Below are experts of layer 3 (counted from 0) of a mixture-of-experts language model. Rows are named gate (a neuron's input weights, with its number), up (a neuron's input weights, with its number) and show model dimensions 288-383. Each number is 128 + 24 x the weight over its row's rms, rounded and kept within 0 to 255. Numbers have three digits each.
Before each expert's rows: a language model's description of what the expert responds to; "gets" lists some tokens that make up at least twice as much of what it gets as of all text. This comes from a sample of Wikipedia text that the model never trained on. Tokens count by the router's weight.

# expert 32
It responds to: Career prepositions in biographies. Prepositions (in, of, to, at) and career verbs in biographies, such as appointed Professor of, commission in, served, graduated, joined.
gets: " in", " of", " at", " on", " for", " to"
gate0:108155133090097154146103152123100120110185134101130068105105126151147122138171128151124099130119089142141179149118168178088110122158118165125130125129128098140097091135108163163126142159140121156137082077110127115136093115132133142135109125112129115151152162172118163087097110105115112123
up0:145070114167158095129153109146145142152108151127137133144134140066125150128107155120137158118115162149106126112181096093158137138125138100140133123113103152122138166104171135093112137111112122098132176187139084133125176119113137187136151130132146126122098094099126121186126174148132106103
gate1:105106142139102119161092097161134119157106117147129102127146160143140145161165155148173156132076134120104174088070141148128118139130160084137145127110119118123117115164073106127130137090112128129093138100123159132089107113136134103106130138122177151166133115086107132150124119105125106131
up1:125134054121172131084163132092130130147157142104119143131128111116127133119104092111081103076142103136124102169161130155137151111123110144137114138144116130170129144147187153145130105184125135154129137190136107127152136123120113146135104147145066112110101138160184122126128094155148146130
gate2:159114140106131133089155116111051192189130131098154110158159118135126123149144121114126110159125112108150147094139141132151112122167124152134115130120157097143098110122088154138123166099134096164120147090149100136132141131113112139175155087135156109156090144132111155136064135145133111106
up2:120170111137145101178070113163179089123091131138127159080113153115147111093165169131157143074110158182122125130100129136118168121096134105119148118135142145149117162160145100136120080129150134132132092163151161140149092131161126094110120180098108134111152123126150099143127107124120125169
gate3:169140122129124129160083080092134168094149143101139166149118136146121120170113120097117087149062145099141111100099082153130077123110110150130161111143148131124152149158134099098147110140137164136162101104092142134125163106137118092091126115122106148149163125125109132103138097136151133119
up3:167135108106150162154097096139123136115133141104137160139147184142113055150155096131134105180111192106106137144113073152105130125103117140148142123147150163121102114209108122093154120132108156146143129120107130122136169124107104088122139114122132131122160132125066143072125088131086125113

# expert 29
It responds to: Word-internal letters, modals. Second letters of words after G or Q (G-u-itar, Q-u-agmire), plus modal-like words before verbs: to, can, could, also.
gets: "u", " to", " Gu", "i", "1", "qu"
gate3:091144147083127110157158171097127119153102101133119119097126144134125135084142165109140134157090155117121103145144187098121133125161126136136130110123097112128113126168152139110160105126078093061099141116163121098122146150173154170131137134121112138110146128114107104156153128135128148102
up3:134155142079105138122134191118132125155142077147120118108117131107126153070109142112130134180129143107139096142164182082132125113141140124163131109148114136130126151158164132134162104115089088070096147136155102110153158149171125156095115131113152145079129105106124098147120143155125134120
gate4:107107136058124134109151098051071155137111168147131157146180144124136170117141074130126129130104130139144171137101103084147107130125118141139083128132139162100157100117129127150158111134097146098099129134125113126114136127121111106081147117109095118123147134114144120120105114129120148155
up4:137128135071103159137149116070092149136091148135142139136188139112114139179124116109099125122116163136113174133106089131157089115117151146134114154115138128086159097121105113111118107093130137089102128127129095120148155093148150127091124127100122114127110146105135118140099097142109147157
gate5:150108095165125100141165131152136105115130182164171138137121108093144165132150097163080139115125144121100111107129137152150125116126094119137103090087148153147077180156127103161153140138089150097111089132114092159116145110110131146117106145156176117130136141129142112137123123126120171166
up5:095160127139132134092108082140129101132148095080083114134118133124146079136140125112139127121151066098133159133156129120100113166090140145129157141148112101101107149118102166140097122114143130123119141115144177101125143135121142144163129134140119140155135127132143169170151146126108095125
gate6:130141123142173098118136123112103142089143123116094117149161160100101096166187106122159116084129117109130118173114140114098146150133162121126141167122117162169115103137131049109110110100145134112104105104138114117124116151141127106174137142067143126090113122149107126155122124135118090133
up6:118129145148194134148123098131091131099138123139098146134150158090083141161161093120103160110141132146127127120098109143076153141116138159159134158135143175109106140169089096143083141144145101113109119108120104130121093137136101147132136151126166147149121107138125121148140110113097090130

# expert 0
It responds to: Plural noun endings. Word-final plural suffixes on nouns and names, such as -s, -ers, -ions, -ings, -ies (Greeks, Buccaneers, Ribbons).
gets: "s", "ers", "es", "ies", "ings", "ors"
gate0:160103154117124097149149088145103123136141142077102124157136094123118105160110106104095113103083137112125122138127101130139113093119177138086152151127127153141124121131114155117104171123129167103105080086169142128149096120170134117083128120145153166141107111127139061103114116152150147168
up0:154111159095123130138159040107124168151152129143137144134119109144091143114096093142134142096130141170109099138086119143114100129109148098125124131114142132124108121141129112130110152143097112106077134120118064144124136127131143131093135119117102140107097149114122101134112097161146104107
gate1:100156125133097079117121161160170120123114106120123158099105188102125187172128165098160081131093123111092165120114131110127099153114119130156141100147111146130117124118163075097108108126145102153177121160106139091108153124112122123173099108131132118166134128124140129115153169139153135095
up1:170116121133108182126149142130079126148157129119120146108121120125139109137130080139110141147122152151153125114158130130159096118135152082114124123124139138106110142152093143140176133124106137113094154118113141147162116136122130147131134167096098143123137125097171111141142149135083107111
gate2:131103133115136121135151129059175162096135123135170089153150133181129125136163194091144112115129173137106126120113082187116151134119106146135116153156153088088107119096169134134141090141121127115139101150132112112125197098086126121107162132136130093127136123131187132125147164140121132131
up2:101158137132104110112110124133165113143112120153139140162109117156116142115133158117143091157120097153123121117131091170119165129120099133112146085159166082133101109091104155114121096106167067116173104124113144130139121098106113146105088124097178111152157089100169134171142155102146100125
gate3:093144150113170132158096102135175144140098165175097126118141155073127167127120137134099130111119123169116137103165100139102126147156105122099141118156142102131101105148097129101158143161109097154115120116130156097084147147139131178092115123138117112109172119119128126150145102101153116166
up3:103154110149106161135141161149116108138091127097125180145130122132124159115090132160162134122112092085139098110102096142105130156131130095114140113088146139133138120093116162150164086065135136133177139130096128180118152084124155092176130135151123141096144137134135155134127145134127124122

# expert 44
It responds to: Word starts after punctuation. First pieces of words right after an opening quote, parenthesis, slash or hyphen, like "an early, (an)imation, (m)unicipality, plus digits and table pipes.
gets: "1", " |", "s", "a", "an", "the"
gate3:178127123101078142131104139113168110138139102102162142156141183104116119101124106119092108136112122121116136130105135132109111117142148135121139065091103129146134124113121130090155107119152143130110169090098116147147102176111106113108107150152148116139137156131135141112123110117106138150
up3:106123121164150113119156126128111129105123161149064131102115091145128151149125161124151166123135141133141107139165120125134164141126134124147139186125124158135109129118138095175099157142079106121147077155166153122099119084148147158149141120082137163150111092136127137150139131134155126099
gate4:127121112106124125106149211136130125119142137131151163117091118140131091141147125151132138140132127151108126139074122136110112138166075115146120134083150131149144174115174132158143081126095142114106143129151100131094146113118097084130127089149201140137116163102111131116124116096108117154
up4:111157085096166076110100182115111132120120135126132175134101100137087112156130122132118170123136183100093136094084096110073144108156104145147103116082100109111150152103151138143084125162095141154144146098126116104108137079124090119151117123129196160119077168080136135135112147108134119122
gate5:147121119117128125136125127147143094100132093139123108154147126138172122134140105121108079152100125146124090145145175146116095143134120112140109103123114095126131105062106121085126111137118123130162139132125151174144118129115163136114148133143140084091102088112144098129086144117132126125
up5:151115089129127109113111127120147101097138106139153115136150152147164114144129129139095055111106151135122080156128180143111108139119149123130097070124124079159136128082130142082091128144139131115162129123138132154169127129118130129136150136161124076112104121145116096117076109120100146147
gate6:094155126179147159150094115152142150103144107120168147113140135125135083079109101146176070098137085134120106125133156138090141147133137144134139094145163123104138109151063161120138087148141090129128133129109146133102085099117097102121127117101133103147117155086174154119120108120125111142
up6:121144136182148146125138117168164121134162112135141164128161142129107125110085112141158077103119093137154110140132191129096129154110111166144096100150134128108151102164072128133145081140135096145111118120144155133143107116105099126126104122110163108112127124079132161083145088153138095128

# expert 34
It responds to: Mid-word name fragments. Short syllables inside names and words, often in tables or species lists, such as ov, ev, ah, id, Mavrodinov, Vojvodina.
gets: " |", "ov", " D", "ev", "av", " Ed"
gate0:125103189092160098119129191157098134106135107094127172128163108130137086094152142079096136069114136130111144159129197127154121125125160144165140143110078156086123128109134111118144139143107150108083123141079109119116123159152116116101144095121081123164146104090171127095146100113103129120
up0:141140163105153127121120149180087139103128091121091151151166103165100086116117122124093125122143131115133124128125203051114106153133131174145106144104104156091102160134137105152108156104111133119083145152111113102145106141143147134111121131155135133127163072092172153129155132099145119132
gate1:156124092124138116144147128119131129111161141100138111129145145138180128115138137128134196101113140112112141129136149112123162136156139156154147127155103114110097140071115127124169113178129144154136087147109135137120172143143119180128165128121139098102162112120141117133130151147168164114
up1:104119150130105127128127137149144136129139152161137178106166124095123129167125120126129133084158121121127136154111095131141083145122099102133110130151137140127151095155151119202122104121160161116106133116143126140124136137099134081105123119134117110116116132141105124164146110106117140131
gate2:086129149127168141173122135107144089113114140132121135126121088128142140140108113083170146132112134133140094147121095141149144120096125118159140121125098145133129108123116136081165148135151169150106110145102118116102187116154108122113188144133109177131134105098124133153149106126162132139
up2:138121100148130122147136127100101126164163103138140112160126148127120127076152121200144095107154141086103118142120114086141163119110094126151156138123145179157108102098169125120129099047106128120098159155126142151129123117137114175148120156118132091157135100101155128129134133081109128156
gate3:149138190116166146142141126105125130111123118118137170140149120139135131120138129119151103167106112121142139110125129115089177123109112133098155092128105156121120113119107100122154092122150138177100140113129154109096146123132155144091203145131080135108154148139111129094124135121126135095
up3:127124076131107113120085088123133138106116104148130121103107091095164129148136130107091133111108139121140140112124113139160082162121148128168104137117110122109139124151128168113140125152128128110135138158150128121112104098117129133125100114164185123153088129102099126114142143111115120169

# expert 16
It responds to: Person role nouns. Nouns and agent suffixes naming people's roles or occupations, such as player, coach, golfer, commentator, publisher, president.
gets: "ers", "er", "ist", " team", "or", " player"
gate0:097148116097093137102169176133096117135179159091155158170078156107129107143153114092123095099129148086116134140126099143166104140144100137126135123092110082159129161119133084150156090126128130150117121145119117118103101147078149085121103130129171098136178145163145156093125132131126109137
up0:073119111113136168150071125146134139137123121112168134107156116159146110111098089095081142120108131163122119145112139117148156097149141164159115126138148136136055117144129139099111109151155160104077159134123130119187148094173115155114117121139154087109157138161136135134127139153121147160
gate1:130113082110094118132119113136159118119103127097104164176134134124148144115139141102137184119143105146137175112141156128176122176124111138123144166139108111113121122127093115090134130118138116139084105120143121153162160154133131109136109142142121150117095138101149110118152108139114204136
up1:134133128116144112114117166148118107131138085098090096133153140149166159117154147091144168136096137137113197116181115133114140187140115129109126131155155101122158118104130142079157127126155137140082132102119108164147092159162134079148131128128121129144087132114149127096142136172097131139
gate2:155104133108190113128132136123134163155101152116136112130155135114158103151171107164124094075166132148140151087130141116103104084095148135101156117118197118159121120172151108152155144146133146144109138114117170084129103145156153113132120152165172074137159117115118102136103083136105138150
up2:120133147092073093090128117137139110119143118117114157108134132130137136156136113126132122118107139145117112157078155144113157126107133130138118112135137105105144129065129088080072121142137109123146107150147114113164151101112122139188088193139100136083118146114105137127131156165121126123
gate3:097102114181120118092144168155154141118149108122120161124130144065161137137133129112140099160106124142137116143099177129124177145078133079158133097148123163105116099151090131140148119089133095093088168136168125150137130143157159109133171121137140119103154165149124133140084123151130155130
up3:103117141184141087083149140173153152109146107121097136111136117079170171117151130115141087169135097139116140151123185152112167150093100076141131139169128170122111095153060082148139124105140098108090175134156099165137146145174161133137135124119113126124161171166114121145077151152128149162

# expert 60
It responds to: Indian names, verb complements. Word pieces inside Indian personal names (Vign-esh, Vij-ay), and prepositions or commas following verbs, such as "respond to", "found on".
gets: " |", " by", "er", " to", ",", " in"
gate0:116075152126090123100133105162160136138107131104146103125143151083128094082137104128113149125129149138143099129104152168104113150162141093139136132144104118148107144111130149111093112130118161116121131138159145103176149129111134123100109119119151149122129134127107120138128125102103182152
up0:093164106124164098117155116110141135112108173183137112108121152100150136129131112110143139137111117117090149123109113156123144119090101093123140101134114110139133140124110137158136090151112084097098136098140138076136120115142152138141166169124177141123149145106106136161095111141100139160
gate1:089130160156111162143143182071145144141114114098158085135120133098123156130122104146123144118092108131126074073072165140121114114113146109131084171128132084079130110111103139146141100131126111116125105129142144171126104095169156171174163101128139115127117133138142129133131132145163119092
up1:099132178116147150163135148117125116157108111108166088116115154134127142140103095119143157111045118144146093088108150109120127126116106127144135161131142081086116114109099134138139095123126129091142109134148121110136129137149172125160119119152104126100111145102123135144128097118124108050
gate2:108158133128145162109117132141127152117128154086117121118092138152147158153161136146183152160098119156116148089108124123142140145097111145150130137140110130160103132116166130112122101137110179158163132092107108132133175122125068124095230115108116152104143120133098099138144125125083110161
up2:148157116110112093135111150088135185110118099152146134117087116099142107135075123147120085090119112144121134123162119140087105074118122105196121121105150116125132155169116131154121102130089081145117089166130165137088186160122130105115108104136129109125119163132151110140119134123105132142
gate3:119140141090106131153122140082105129116095122117134118120095134137150137177171122141091135124145117127144133128159159137134114147142103134126115152123135132139130106098139140140143168098120136204109104133118133147138133101097108117148156155137084141178140142106150135141150146163127143116
up3:122105139164164110110146130156178151117151162153104133109152113124130120108099096107171146147094125147132108094117142114124134135127168113122153093126110105112117137135138089159123104161156117064180139126139127111102138136168148149119107135118149125095095098167109118156104116061112136148